Below are experts of layer 6 (counted from 0) of a mixture-of-experts language model. Rows are named router (the router's row for the expert), gate (a neuron's input weights, with its number), up (a neuron's input weights, with its number) and show model dimensions 0-191. Each number is 500 + 40 x the weight over its row's rms, rounded and kept within 0 to 999. Numbers have three digits each.
After each expert's rows: a language model's description of what the expert responds to; "comes after" lists some tokens at least twice as common just before its tokens as in all text. This comes from a sample of Wikipedia text that the model never trained on. Tokens count by the router's weight.

# expert 34
router:519466539496514550496569418456469522430454497443513462550524574486493511411494397514594522556496484436479542539554490498490520453472430484433517536428447516532547526514524453527466531496431583520474523534524498560478531461483513484521466504541501485493520524458451450507515505557463545482491479476557472492522525545499476536507564479476514525570471522420500490477452519550479511540516512547521566458474523467503537460564457485498516464516614484506399453509535518477460572437499525382490392540477489499491518481537458482502516517520579501507566440468499462489496525514501529503
gate0:524499488498536500457515534524509479488502531546468470494495515524485577416535486520501482454402527546512420522525572459529577469483554524522455482492537452429470480521513522452510503499494502559570516509561495520558492506437420534550466467476471494549448471466510495500510486495477521491391459519386510474488410439537509544486475455535531611459552555494517551528527542471533518486469488579494446510553465531454504546561492568516552588479497466470476574508566448524489437529445498497490502480506499465502438534499484493459531432542537511540590515486451483559511534514448481463
up0:518504486532532515468515544553502489490531440519484524498463537506494569499552472519494508504475539541467482537510581447537571444494524446490451493509518442457466501549555539460537536454520466509579503516522521541519505455408393497513487459494456498545502485466522506466520478518470523502436421546416529485502425432488472579490490435555514549444501532496436512479537514509515541472473504559525477463556476537478533594602525573568491518514531517462493562517586448445509469554452493482501436450479483488528484559467494501414517443540534504561605508545490493491521537487423469495
It responds to: Abstract noun starts. Starts of abstract or event nouns after the, a or his, such as adv-ice, exp-ulsion, clos-ure, death, role; also some table digits.
comes after: " the", " a", "s", " his", " The", " its"

# expert 55
router:563539523461469553573533505547504479513458478538526483531518409480528493489459445449507429499508504473446515472485516493535492571502531519524519458455518481531452467455482415605493484455482452412495527538489487473480433502488577497553476541561479565440514533553448442570593513503475490487545481527495428494524472507492470567499512504517555505544487510493558467475437528507508571511546435473492567504475521477471513519525548483590522490487565493538481515427476439516436519500551540485631429507510502489480556491548520505515450495577446459471528514561425488457530503497534539509
gate2:589513513571557471502544547509496512550513503523469469446462495444475437482463501467555506516584557466426505485448563482606525408496472496446476520434461513517602472460450474507502527506528524518449512535489468487518434488536543488501517530490561482508495585445490560472479511518562530424500420484449437459498472511465534489500488584576458466582564462485473509557521561504455515426521529524509535485575480476480502519548449528471498476456556484493483469503498451540483557451469546516460517481506528486553519526490507465492499555499481470490486488494522598497500495582578441445
up2:559449512544549492510491574515472493540501594550490460406509471488513443540482504433537457570597548455445485469457506423577551487494484501461461501397431487545590508458454486527510522484510532506479495565510461491523421500525535446458471542507565500505456539481467508499497544536523561425447434517441421511462479502470536523477473527583470478562531481473499498490488547532451529443481519485497505549563506476479469519545519480446479467445545443535488463499490420543464516449479511539477521525521553447531540514469496530499474518457491483564501529491513588514472495559567451462
It responds to: Year digits. Digits inside four-digit years, especially the second digit after 1 or 20, as in birth-death dates and year lists.
comes after: "9", "1", "0", "2", " ", "8"

# expert 61
router:458508470484574576540503567524524536540433512514479524509483516523465417500479501502489504425469434457559534508469553534480531601508449481508482435498535514523531527446492457506471515426523550450504532468501516505471523515444571644522488493488546529486531495539545479421493508437596438510480521497527538470516517454507476488507465503502565440511494505589485410505459498537529539532457582489459482509470525445465549516482536466543490597486515470482484496493453587470525490477506454521565509411484467483544526449409461512490469500438513523507450487524502492464466596503519488517
gate2:506501498514498508531479533459511568489567454484484540537596530524504410546498559515530459493501440469521474521441490493526534546455527477498490481422483567598528530527522462422510528498516558562515497534471502468521508585554551484460512484535499493479532481519522405431487517532436455504495513436534488528473568493544458515537403502440506532526452486622511448494555488523451514458523489544477455510464474473538501542505527494475522503471471539431496491516549571568498533607505527515556459467475521451579455526531547552469497555469499517486430506536488429498431468440466488523
up2:451526485435518502427551521524508514489493531490494518460479493494558475446518507484441502470496580536513537426565524469521449468583535504497604497556478442468532420501549504548514481453502512439491527458524520454466556474468465523534478471486521496563547503530463489533486538484462499498501491566470563522476479441518533464424545552460465442485478577434485470540520535467435427537458531486572522476509519516504515517471549545516517578482577575518531487496470508423426466408474480435442527515566468500498561495471566489551485491473517512518549527376455512530510487539455512451
It responds to: Clause connectives. Conjunctions and clause links such as as, and, when, where, but, which, though, and sentence-ending periods, often after commas.
comes after: ",", " and", "\"", " However", " well", "),"

# expert 27
router:578525517512460474484510540493519497420507499430497488567498505500421528391553508497513536509473498479471550525531517455532524458469476473493500481491545501519516477583593504449558521500485551467549517563483484557552568525464476464542424435554503499508485532532514444507531459524512523470421505570427484472416470508470504465493511551487522485482420513458488499508517522531479531472480521501504587446547477442519485545510512517536515488593567503535444453510579491474463540428532536457544405521533519522510398518457435541503525410529579525455526467540528520493468506503449543499
gate0:527505495566481398395589522532449417454506525486550533500492536539444521530493482516542480469483549461527454486457515560488505478548488470422552498495524488486478545522481501474448487513533529463499521459488483550461448506440494460519438586532438511489525536500545562478476523592478486499543535516451517485498507551457585522479570521502428472515561447442512550509523446482533473467419521453553543502483467489497583494553456436448408513492529520447411458463499586460479499495430535504430460493528539458514516487477465483578469465456534483496464492480487477426474521522505509504
up0:527564548489493474556467432518578485444493497514495516485473474438559500466518521501479547496517481559452471465558506487479597461478500438535419480530470449527525478518460554480468461502514457457455490547465610491558597493482523564521525441477530525492489476529447485496527429454474471503480417473589505466484433482519500471489484518572494548470544545521462457452447602476543540502485399507446519570450555571532417523444560524476565458522510483495520546528498466523496509514565497520548540503530527555452484513509515501488490532501507512502512486459548552565462519481565558468
It responds to: Infobox and header labels. Field labels at the start of infobox lines or table headers, after a dash or pipe: Relatives, Country, Votes, Website, Rating.
comes after: "-", " |", "|", " •", ";", " Preceded"

# expert 0
router:528550539494496511447507471502556452506508529464505432558434481556498476487438429403449534469548495514460531462460488517436580469476477490436475467523497539537505517488503482522575519487522446433470537518518515515544511448545478516514511484473497489603441511549523477562498496490481511527459545538498499464437491440456433544499440479566535507542558480586557471489459575514421476470490503543532562537487466461462516465500447562468530477530525487500529528443433510521477485532504548513592533441522547494470477494446501561509453439596474480429472508504464520488491562616484471471
gate0:441510497456481481537528558493531442537534529482468507447555535510526480493483470468515464422454472518500465463562522509429560537516535524465542533469486562550493600499499514544504420433509454525544468491571437476397518548448534481502500528519426523498497494512484485497509475433580508442488512468417507572538464479466478578451487479499525476513407498515486601459502460463490525531482494531492441518569505532503496465541515505505458559470445461489480502439456550568497500456538481518473507371507518579539456444472462574496539440512583496527481521506476445481449501509514489502
up0:463467492440496474525544507537525443537526508461496497456553508527518482467467443420491461476475488527524511482612506458496536497511530492426554607450504533517534558483489472511487440459510478490541486433589470468453479514504515501461474531490482573455545545525505488441567504405557495464475522536419530559547488460492428563437516499484523492455426494500498557453527462505434499545485503483480485497572494517517511411595489452497530541532467498517467502481477518587478496467496502562495518376508476561545468461497490572525541476520603447491506495510467484531475563504552477493
It responds to: Names after list labels. First pieces of names right after infobox labels like "Full name:" or "Binomial name:", e.g. Edward, Stilla, Federico; also cuneiform bytes.
comes after: "\n", "=", "-", ":", "|", " name"

# expert 52
router:556521499413421511504497545565531479534506457481419550461437521508485565474449434507481537473501484518499533492605518510502548487471508495525511409442565471555480605504541463544538538492521475515470539511480468387495515522480459534451512473502510474543473451498465485564508524495467418479510445518511532523514532436549485572484443502492588554480471542535496499485470555437410486542495521483543533480494527491475565502472557489467461493597453451532514599551462529462493461538536431488541504452460531556505520529458498580539441489487531521520532458547516507495510521531530485516
gate2:508480579443486521504463518497499548544531515572549510488483410511549444510457480526560496497507476477580550551525498455576581562529545454528510451515541494449485502446475434478434449533528484535465417453482496483510552490503562528460499522431497482459512421547530518489521489556453526469531466510591574496575504465467536457461548420496515490491514568488532557591491464509422509463490548566526482494455511489477497518480529476546507551475506534504466476506478505502459442482497477572481503367487524504494457426581541496570479531455470560546521486507492446450489491511510491516
up2:503545448555524484553536508475488439522454516455498490465549569499459533517578479570498578502535457587459476472459505564433428462453454478474549515511469529521569496604508558497568535491478496437512533541440562466457487499480459517523478500529440511560509551552448527475482476436594474583453514462427455473472530501527485480519459541537537460460450489539507513437539541493569533483483458504518539502564534419499508501553469506541463460502515456487553493495564446516577508495553523463473497594518505499520508561453466541432460474479541446502500519497529568514463491509495493467
It responds to: List and table delimiters. Leading hyphens of infobox bullet lines (- Coordinates:, - Area:) and pipe separators between table cells, plus section markers like ==.
comes after: "\n", "3", "4", "6", ")", " FW"

# expert 45
router:492470386448498535502570536431474462502427451522420443483531463551425455469512530570498499463475459481467494428501482458506483514482468493498486470407524521448559499483487489516539515475504556501483549504456521476492524531450425508525525493527491462487545509512528471523581533522477437431500526495485400497516542515517410537547467436493550500545404550426477487482542564537533548517584485523475553516482495420488465536544464532546528549458460457495471522455438568462544471499487520526542492454498492510536527441494435542463477431499477516407489454485486487495529463470530485561
gate0:518526556547433483474485491525566509506497531547551516499434489497584495500450523536519503431535550487442503446520457522512429528496473527516520504498524565494501484484512472510518514520458548513586508491467555425518527516548535597409466555530525523448542492497538501536462461486468509537481484602538594478556565474498489469488480485500556477457463593483500443466473461531486465491467443547511514601516453549493468548437493549444485480542426455556434504555489448502537464500399515534463515463482477496462514493532516409544516479432458459479551514518505569530526495485507420508
up0:568509519512440450497480587532551536457456460601488431545462515469548472526488527518477472541461514520433519477559518500499457546525464538496546515537490527608527526473590493464500533504407510471485507532522501514472522497458509557389457551506432470466533495540494532539511508503582517507571472556538464479568527509483488488471535534500491529471477564489539415455501538504515516505533460447451466585478433508509495561458460528520470488540471448464476564513518529483509513533480499609463505501464502461494506447482557472492509407529504459501564611443473552478522465515482462478
It responds to: Conjunctions and list links. Coordinators like and, or, but, &, especially in written and directed, plus digits and spaces in table rows.
comes after: " |", " (", " was", " /", ";", " as"

# expert 8
router:457477485551529503501526506510506504470436476526477511528521551524336484462507514432474557483485511449486580447515514517523542475535526442498485459491470488508552521493510465529536492440500527422459500533417520518498588502494576535555466418528509536524493513498439460586499453465472474556464515557450527452442527530509497486532431502491463489536450557470471483498538477547461521472536509528491574520368474474517495554437464570513568506468524461486566426562471483487479518459474548461542467454544444541460476432459384480488518474516540511480494468501470505506479500486507506480
gate1:467515577511465535505460574534493567560453546540446498490455487420495478458535513540499496481570495420463491534540523458473437514512523465502474536459450470503521506396425429538468482507546553535502514451478461566544521473570473473502509522534520563506463491494492479488486413541518439523501493480484520489497472494463470497456461531497484496499574475505479399564503475456444497495465521588471440477477462459535554473488538572495565504436487478424516465472457461502513521483469615440465442563547480590492565468484523480479479507481452492580542514499474541470567553511506539518
up1:562444433477561509458522423506540451424544480465513467495538554504500520510442454483478549489452496532497520413483495510522567437453518512468525484487550540488455543580580558473510470499494432486550482479508521464471460541402514515452500481485490446528524508549520543499535570450459542472516525524472487501468557474558525539511561489538531498498430527506544546471455536577566474533525463478539524566512521485439390491479475438456492489507493523535528524496524572501516484495486403514508560462418525439492433526540506460523465465495578513401425529520490538504464468525490538475
It responds to: Word starts after breaks. First piece of a word after a line break, heading or table bar, such as However, According, There, "St"anding, "Ad"ults.
comes after: "\n", ".", "|", "==", "-", "==="

# expert 31
router:499514585524478447555476474532472445491526497481519418539534505558501444414531501435558540434542464453450496526463512482510451507513496535460428445488537577532508521455458417536523532498456504380479570532453509501504498492459568483519535554471461539486519529548556494506558455509481510539490535550449436395479492475533498527516472446471539477506484547545470432491479553495485523522498499492465516542497516452457442532494484487528435441525590517502483575463477444488468483535554486507558514509545513534485549474433427534514454440567506522478493473522435503404526492528535465454
gate1:523507513492512517493522520534482521484457559553460537492467490509466468538489444507451523512522552511534537545522545541512499483526479527530539421528456515474610476452511519514442455508547499387552548521536524489516472446471509413545507557478509503468550553541514488504500467432516549522479498535477408497557587522522434448467476583518465551491519461500450499502568531580450448506425526541570464494454469528504528505541404503465506522511556522442526491523564553449493469554511504493470473512578494563514479467421511484429511557470452450533483495481531443501426431511578487479
up1:484536515462528484499532517546466481406483551569480527472494532531446440473520495521465532493548508536539507563492496534516461511525508510566525479550497535479623493456499527493501482509511491396535521535551528430511484478460543402546499556491500547509513483449520449523531454412481494535459521569483406501553591487508441454460524488503488519510533496502419557486553537521469449527467475512573495542483537555453538504524405555459503453479558516455494539510588553479457459533509498538484471532593508599473452488447496487409486545496511496552495505477513489471474469519555469472
It responds to: Parenthetical abbreviations. Text inside parentheses after an open bracket, such as acronyms (WAF, UTF), born, incumbent, pronunciations and foreign-script glosses.
comes after: " (", "C", "(", "M", "P", "′"

# expert 7
router:448439551435472523458529527504511480547566541437496466502478513533442425503520556546490526410532474532470454495455455516543529520466563437533506494489462507528522501492578532480492531469518533479531423497495503488548510504432542528481473528424507503470539508454510528473481485509508503543555471568421466466519465547464480491479454513521536510476510567480463526569489476499559510502508465460489573501445512526529451554472546483632444477454444535562521491487490473522487397469548512565534574512519530440484478476534413468498520438511446499539460508487537511388481512401438491524
gate2:511426517489495537525526498445408457502513499474482458458590571437557545521450525506529556416511516511539513557482474485567482511531506502438477460393471577549452528515537501497545475503476525488478513451537526531513477515492420458444508556469444503497492507432502512473519444516481530525459508551452429464473446541451447427544539461449495534508474463533443523508538461498554445548522487567446528554548538478527507537549466425589467492516524510427501445514541471518497491521532569523436483533539551432548532489479475487416494524544528524469508517503503553485445484536426537544
up2:502420525504478548512491525489448455484497485571509514423535557466510534534442530492496498407472471499507510511469433518528491499544494529465456469378521560568475486477473504484558467485540513461485547431562521501530483469462446481459554559499463460549503521518513498418528441528477473498460541534468502488490485532398480420544505444498506540458443435532398495473504492471513433558531499551468522564500540520587494529495457455539495469528511561382526496520542529518515503506500567552426446531529601448532514486466471508475486523576542533507500529535504506459461490536489533536
It responds to: Units and measures. Tokens after numbers, such as units and scale words (km, million, %, cm) and digits in figures, plus place names in sports and geographic tables.
comes after: "0", "5", "3", "4", ",", "7"

# expert 12
router:529497537472529539511554453482517487434560541461479424563414505527485455416474496485541477540514451522521480514472470461481486542515536452523522587453554576563540498475478555519514610518515464465445481461476519501428472475570543512500454477500549436451589567456475527509548558480541516528491480495471449463475565497493484570504577489461493477574454547476546532540435530514475525513553463471469426555495524486398519494541534481494530488511544489476462464493529502458459506482509470479543428504479433481498460472542477520531427465554386519511448468499458546498522513501491467484
gate1:480495512480447524490539462586552526522547492618521510516505501427502481426412473532510520524495508446504495504466442538470555474525506495553511552517528468575497465580496485475477503489501447501510453445566443554400507510600528566434511418541518504451503510496499504485530455477468508583607455489539591482512534537504506546534499526510462508423542525503451507529523576394450524411458424523497437503526518456457489450511534471512555477557508481502538507449459536510583461510468532520460530515480514524449506483556492533480483524481511477454481509502504507529505562501478521478
up1:430491525503476464455454461468481429493514440479514545535570448479480498518493493517474462507491503517472472549505514498494472546516510536514473489465487563536458508557534441515560507509503440506530488493478502491484495573476509420451448457497508441524534520543525484536521580491511537599520462473544482508540550533493509540506393504517423511481571597413441545427518527459496504566531452474589463495527482495400521480530533471504521442487532532445517486532476432463528454490472512514493525625433430544509536515473460442504453544425513539487441473515503558489537452466450532447
It responds to: Table cell separators. Pipe separators, blank spaces and digits inside sports statistics tables, e.g. goals and appearances columns, win–loss records, scores like 11.900.
comes after: " ", " |", "1", "0", "2", "3"

# expert 25
router:496530551406473447544521521510563525494568513502481544484485516493476519524448453461511495454480513479459481422498522502487427474566535511463415446492493481569516524468488510545449511454519461539518471431529546489519533476489526520413566483464620523499522423483468541566559527515526392509555449494475549529477508526469412520532502476420519508522531540540480545488486510603476515542470515498468507486462573487539536530526441548536459487492467457482497484516418512478483481467519470480456475470569459505490461530467572444551458443461484574423546474444447502446452489502488476507
gate2:496539488488507487495575559540540481462425508477443569366503470444500479619509542532443457502507541533503491424548545577543500498616506479465505453495488491524518486483481575454489518536496549473498529492444462496488425537482471500483514436583603451532489568479521460503457533543535521462488485437506564499422475487490486481475538503532516522480480443447448476430548491482499488499494488500567530462483488528411494498482447555519467506509485571494496431523511504544471520469527480474524508492561501561534541577474509505475440549498542501505492463463531586527454562540525501467
up2:511512483459527503509573528534566468440410517474455557377490449460502466607489485509438436489482519463486500411514535553558509481569483490478522453468495487511520480503486565452485509525497560428507496472449464500505446546487492520439505450579613483480513540517500454467453523560530521516499456449516548514432475538500501497462530467517514518458483481444445455435537493492480509500498447477552523477451500502403494500503457554504521488529450553506488392535534510520512541435528462454510510468610493540523536560450527513496474502537506509496489470438530560531476593524500513457
It responds to: Table bars, subject pronouns. Cell-separating bars in results tables after venue names, and sentence-opening pronouns and copulas such as He, It, was, is.
comes after: ")", ".", " It", "6", "4", "8"

# expert 37
router:416482515541503502475510510486477484468484460450519456569476543494472523493517519472436541571561491483479515421511495538544588471484495504436498504470548479571421463516522516512541488454482464445474526505439505551482509512383529551468501488492512624475527533479441466531515474538498461547487486479392475465458437483487448524519450463586497505530468520486454504545517560525500481495515498487540605522440445462472486505555541569508496446530536497532520463500551479474496483446514557435559492490515456523447510445503428530561415461516512556435507451475519557511426473558518493513
gate1:494541527543492512526522524436553527526454517571525543445525523527485518509519453439523514534509520493476513504583460537530585500464548462508480499507496483591507518490481500483481481539484488555518501457461593543561501557473480497465531529469551570511544494526510521390505466519511538486513480532557538475518510445519558505507495568548445487579409510502459561520505410479506512540490474465499486538566491523547544568548442530472576514485477480444548421600539534503517526479486508417528436512532608494481386463480488495503494479419496543489479482511531403483516458496511517501
up1:491514484574490452526525508486522517522486514575504528484505549447487525555523439431553489497515491446434530491526453514502591459446565420524479502482471495565522539527528498475494482507482486507518491471485549498568485560399504514466591523503574509527531487493512536394495488498533516478512514491504548476477461461526537500501523551489465461507474468495441480470579393521513589552538503447466471515491479512510497545537451513483575534503465430437534442582481542476511496489519538433560481521537526466540366480455463470480491509390513581473481446508550462451499477468466504519
It responds to: Table headers, word fragments. Table markup and headers like Votes, ±% and Career, spaces and digits in tables, and inner pieces of compound or technical words.
comes after: " ", "-", " |", "–", "|", "/"

# expert 35
router:537539493474483583549481482460523429460498515529464536487510550471458455474436544453566503508502479489458519527517529493493451496533445539463423530489512529563505491511512497478503574472511474512509452453510501395541551488493548533438525507598493486513459471552492459482547442498564573491460485542603444567558430498496458610531477505456510574570448535548466437490466539489534485555564509511474519520445502467531461535500503503567501495541474585575545488465470570556516540471537534512495546465523462433507472516512529505461502461475489509415449499445440484489482556537536495514
gate2:526446482471492553538477495479517537490483470565473451490485518469531537472506507520470482524428511516544479543504495532568483481467491503528517536480457455499501444504452552520487458459502488509446536501569490409542628511455527614550491542438376549561464498577546498525457467554507461499540531510577536495529463436522531473539477522478468497504561467544469491522449485513535463462425517486450464484470400521480520526492504541515487492571492546477484537477440513508481430502528534533583489434507538539444446480523527470532419423461407483543517456480512495501490505485567457545
up2:449527538455485474523488515521503522546486532517493559500481526483508421600486530551480580452585503525531504437466537436531520498556450499445486560534519515510571447596528472499544534495457515521524456510438529527414456492562507519501444522460542384546531477493453572535563525492504519468449494528512493506477494545560460523512428505465522399540518528502557507468498552523520548503491501472493557480507553513496426493460515504513518514517478444508533434596456479449459502509441493425452493566461488492545587515556426521551449508495545492500438523461540539481539515528468508494
It responds to: Line breaks and headings. Line breaks, sentence-final periods and == section heading markers ending a heading, title line or paragraph in article structure.
comes after: "\n", ".", "==", " ==", "===", " ==="

# expert 56
router:517495465479540497524541471460521460494527546490462514501500468475466531509456516474398511450508464506444515466495438593564483522440604521532563489455487521443522504516586541413502547499548509475560502509513461503565529453490494507495534567515518445505454512503535496439467552547575527530471545545437507468489491518480498499433493508548504469476496484487502515539487463563496478528535404528470457462517502471551458513454564567529426526438514494526561532429481512523565477488525528580458540521553435482388457566425483483542588511554461497520469460512497508479497473429496545466
gate0:481530414466446514566483465470465464468432516532533568494493544539475472513482470499444470505488447460531514550477573469459503499452498539441500459489532559450510517482423462542525453490534472475449470438532540479574596412517550544500444441519518557461496511516478492488515447458467496619557434518531535491514495514502565473475453521527472557553495469547487454526521463445483488507516504514544491470479546468522499504543480530472475491449609423435463464514530515458512516450521545531522500500558529461442510432486509436503474548401595459469565548495538524494445530472506492495
up0:520511525511565542495493537535482552466565480446491490526505496518517441511533529556513452556520545545487547493440437506543454498448549415444446521510490519489537502480518492467394551456436534498535496512520474510443430481514503512545531577490418461530496563522490500570454544524482512472512467460450547540507527457535483510523524558425494512496501472539525529476518548571522469489514440502376449463545450497566476560437489554575535498456500577564514559477495476496463487506432485477487417493498495500470577474479553488473429503515439534510472473563574529516442474486526502424
It responds to: Quantifiers and modifiers. Quantity words and adjectives before a noun, such as several, many, various, few, other, two, southern, international, American.
comes after: " in", " of", " for", " and", " to", " with"

# expert 1
router:495536450542548539575604519487478423444420440491503517471567547514520499478443495501509499463477427474500509481435477515468540494509421525469536506456498532563521488481476507481516547506506480508536491545473573424459576484454570491490451537516500544527444516491470459426513452468593503466531484485528559458419497480426562528535460490511542503579441534518455516502458541477569448510544515435470535475393546503495523478503504548483491511479490474432529483518498508514503511473489477581548517546471475502437533452459416516475439464500455468470519410481456533560485545488492444519
gate1:493475515463499446469516512468511449536509532556504521525527455518487526525504596404453523488436500454476491511509452585441494533508490449514538466464527485509526519469548513486493450494537443467509603432517544484530435483507549436479440535514550510465521493619510464483457534488481477484555503536459564504524549579413539448496419502523567461511456512484547507496438521587461512475478541451492539469536396551511494565442499516506502559483494496445465512506547484547568429565524473468468491534444468486484453486552511510507422522497448428491459509481457439477517556532513464505
up1:479516511516513607528531517461507515504440444572434549529472491423625565509475518543545485447515516500471557538539497503515488488539496498481551476499476574468556564506472512491531528507481530502495544484533537521506466452478504533467511495493499520524471481524496551485474522462487500483480480515453477501373481506508488479506428508569440448444426530497486509526525519499508534533548545462424447426576527573513535502460433452469496530550530450445466561474553572534451438551487524533484526560459562430540469540527516532376430495465497507505499488531562550511485544528486532543
It responds to: Sentence-opening words. Capitalized words starting a sentence or clause, especially prepositions and articles like On, In, At, The, plus pieces of proper names.
comes after: ".", " the", " The", " and", " by", " \""

# expert 51
router:499468474412479526561592555506497471486488439456454510469531491493529538465450523482450557580491455508500549548501455519488537525508474526537489453421526555478573469461534498559571476486425526495458482540507390438500439497503530503460511483447398437487554539491453476473551529540508473478457483514548381502541522565520449524480523524500537547511435516411567480537442539585527511490510450516512481470498544463486470532553541505555492525497490471527445474473531515471436472484535557488505497537486456450535542557486485443473432520471482496498457445487509470508422546496528452489
gate2:506461506475475534459535526424560531538544508508415512480480512495483450513567581512548408509411485506515536515457528490484457530401530503473482469565488522474444479486446501459476453523428491486558564484479519567471476481476500530527493437460497443443532497497525618502500550501514453488491501490494488466486527512575495516502513456454546522457470394550529432563491480406511495475488523479420499483563545576486453518489485533469453459484455516506497572553510444553452528493472480431542544507458598455504507541510501407499493487458507507502524502460501536497497567522431556506
up2:492564524488524559461518497509457535413511439494527477463536492482510452422467477478497552486498472438449500489491460533500563491553455432538506541498518430576497577492494490462440567473512502515452436527413517448520501498504517496561493495495506558579479470473507465513510526472400574514521506581529530561466455410469435464515493509582568557471457583550465590483529553587485489475577515519508502545456481484471499428479505467505476491538463514483500521487487568435547500548466482489498577534521473466436546487508515552521544500542460522458511556536504486504422457494493508495
It responds to: Numbers in sports tables. Digits, spaces, dashes and parentheses within table scores and stats, especially tennis set scores like 6–3, 6–4; also Nominated, Won.
comes after: " |", " ", "3", ":", "–", "4"

# expert 53
router:459527484440437480527524482559454499426514513491455549439494510475425556458417501466475466545523474512433514439437478418482508508495507477461520512479562505542491489538501495497508537498536495483444499549465493503521521455479541503448531474525482523500558490451529489510517537494548433520506491540470475536477501508474506526548439439463544464525507517507493562438491507496454560400526490389501546470427542514541545460581449466541491415502530469460494573510465464524449512511552501526532509417532469561473444512520483501459398443521520628456489445518574467514489519461516428462
gate1:487502490571505434413526484497495496488493480483479504481502555531496608505531465470564421484381487489433493565499438461523453533500490507505473519468500464479379518566525557515477479466503577556512437493514425563531475504496481487542510486540565500547499453488444463459407482523566498529481455540478565546469477566490507525496483535539547450462482529502505508523492474476492493482532513502460467511463495542528469413571505555463511478532546501516481477503463464519512515554437491534529549565568462549495507527477526482449550545434544434529517479561550628483496521540478483458
up1:439436489575477447419504529503508502479491471517510501479504509502475541514536476429546400470407457511476443576510430478557454548459506530457491509510462457484430493505550511501426516554530572603513423513496424532516528508459429475499522539533506525517455500528456449501417457557550517520481456504505555553486436583515533549532481494545522483498493535514497490502428518488513483422517481508504412511465507481521399457570498532495463507486465539528514532514516427467494530538504476452533517532552484587491500511506506498428573506434537442524474490536505585519517517491469477464
It responds to: Digits in dates and tables. Individual digits and pipes within ages, years, reference numbers and table rows, as in age 66, 1987, and (#750015).
comes after: " ", "0", " (", "1", "2", "3"

# expert 54
router:503413479392530498499600537475497526494478441445424527522469583520487577509498471492453437448467482530485518472493553505479515469561518459527433421473560482512534512494505492453549565505465489482541455540506521383479535474473484520467546465471508487525472531443443459492535470524440506496516451467517541468471558471558445559508459559514518571529487461542483511462483512514447457537493507505546557477443503515510502482526500492465527475550473476462555546487495536446506458538569428545547510472537473479543465501393546553442501496526513547412530461595550546512520481509457488536
gate1:456478552571530514506556510517527482463445444501467564532475528537497531521503490521503524490550470503533463535442481505481441529522534562484526585498462508490570441537570434526509452518427516462462451483456534454477408517453549475436487543481434497490468488498478565526489475521513528560500516571517443525558496490485433474543471472485520441517571540537448496447473535540486534522549483510545510512549457509498442510564639520507544441464506467547473470407517472562534454422484507565462511466557496452515466447568493509506495442438481437485460522527515515490507552411504497483
up1:531532459529483580524506473461509502537568544525500504449524549490468515504510483507382503462452519538425459487542517469436530451520567553535417432432468498551478504437491546515487533520516509458531586498502484548470521507546480537487512480461509565454546559480518485471499492532552530486506518491456559476461481517556510587507496492472464542503442428561403574467523484512498479493495398532487491530576494500452533576526443525423494485467479548479504504434500521488468499477497504473566536591493528488489489555497520529478447586504475539425530526488446502531447486580533423497
It responds to: Row and list starts. Line-initial pipes starting table rows, hyphens and colons in infobox lists, especially election and results tables, e.g. "| Labor", "- Manager:".
comes after: "\n", ")", " Born", " Total", "″", " by"

# expert 3
router:444500514449541531525580445544517505476526474527497529534523616503486547507530512509481493481403456429531481468458515482481493482445552495488376525485420495585481474478509541495561584518511543534480447522508513451559550529474512542477471528494525456439455505574508567486490493513521507506570524468454528549423491487516517553548505510518571513525499467496542465487501577496435545574522470508500491503480549443506551496446501556431465543487461464492497507490476565491543529565453526554571467557479471557553455487501562495469445431455514470508553459538557513471455546451447517515
gate1:482450490521485505532526480511501527526524498503451452525453487548479467510494547455529450486514511543502529448508514496525489564490514529533521524473561531557492473469532422481484612507552529532567423507410536462542495482553557487546503489476471531504451481500467456519477440500500552514517547513532530568418457532575548540510454489484514531436526503506566463577539548455536484454485506517518527479457541553525508472511506517543474499452444601539534435518546370502524417490512515523478527433561523580545465470552494423446502425498400522559520495520516451514505506542546466533
up1:471447477542566507512439443484532532502468504448519480490435465460497483496483532477490506523502491485498559457560512523451476527456513511535484478468552429479492503520571482474499564449541494565511467523446574401507480505553526467540526447501406533448453483556496525473452463462519482513478475412539518565415464508491505515477469462505505502419532508464502431557569497448498586439459499583523482528509556543516540466542462556487496550510491580529587440513568442422536466472554440437476533460467434518548493489560469471490477423527459511505529474484548491520482473545507481537
It responds to: Determiners after prepositions. Articles and demonstratives right after prepositions like at, in, of, often before events or ordinals: at the 85th, for the area, This.
comes after: " in", " at", " of", " for", " to", " the"

# expert 22
router:535461455462529493508497490476467472469498494558501467522529527531483500493470551459517600485472504480446596543505530499532519565431537483564514437493485531533503568520564353497567502466513544443523545490523537520474581457551522458530415537557486538452549538472516480457551462570466501468528515518537444452497547491537476504453495530528536523518427579503598484467494429507479485549535542575457541502459479532459492495509467496578434516537505444478499512517469501469462486435496542470503469553542520492455458453502482460509489475517470521501579479449554519451473483456529593463
gate0:434497491463411488467506453465469473545563582502451520527486477530458496461452520586472501452524483495498531497422475533566536505517579500456505513511493476530460491506496535511496525455489552503497533517480553552485544540475483426534464467485455489481510510502526450521544540417523558530522459512515484524485527521484548485525506537514533487549508524453551457530561514466515571483462518501423527579483435578452458500489528486541507521497562429467496552495468504466564446509456536534416587459447526526581424475484541431480578558547538525478454475526544455456426437404525468511
up0:502489466494441475524526486483552485451531447494505456426496430527517532441464538566511485466451535472385461521481502523525533467463505486439488554402512528473516495540474502538513562567522468544552514554515451462450525514503503481509441532483463488523459494555555472514455526457498485572497513481464529456505418519469492453513559437530453517633472465484482558542477499458481531507555510531452550514500527484488509484511498476566460533521539474407518590432543495499509458533510463534503538519459521544534555515567569465543458485521499484391534484491594503535436496436494445470
It responds to: Verb and adjective prefixes. Opening prefix pieces of derived words after was, is or be, such as un-available, re-, comp-, dis-, autom-atically.
comes after: " was", " is", " a", " were", " be", " are"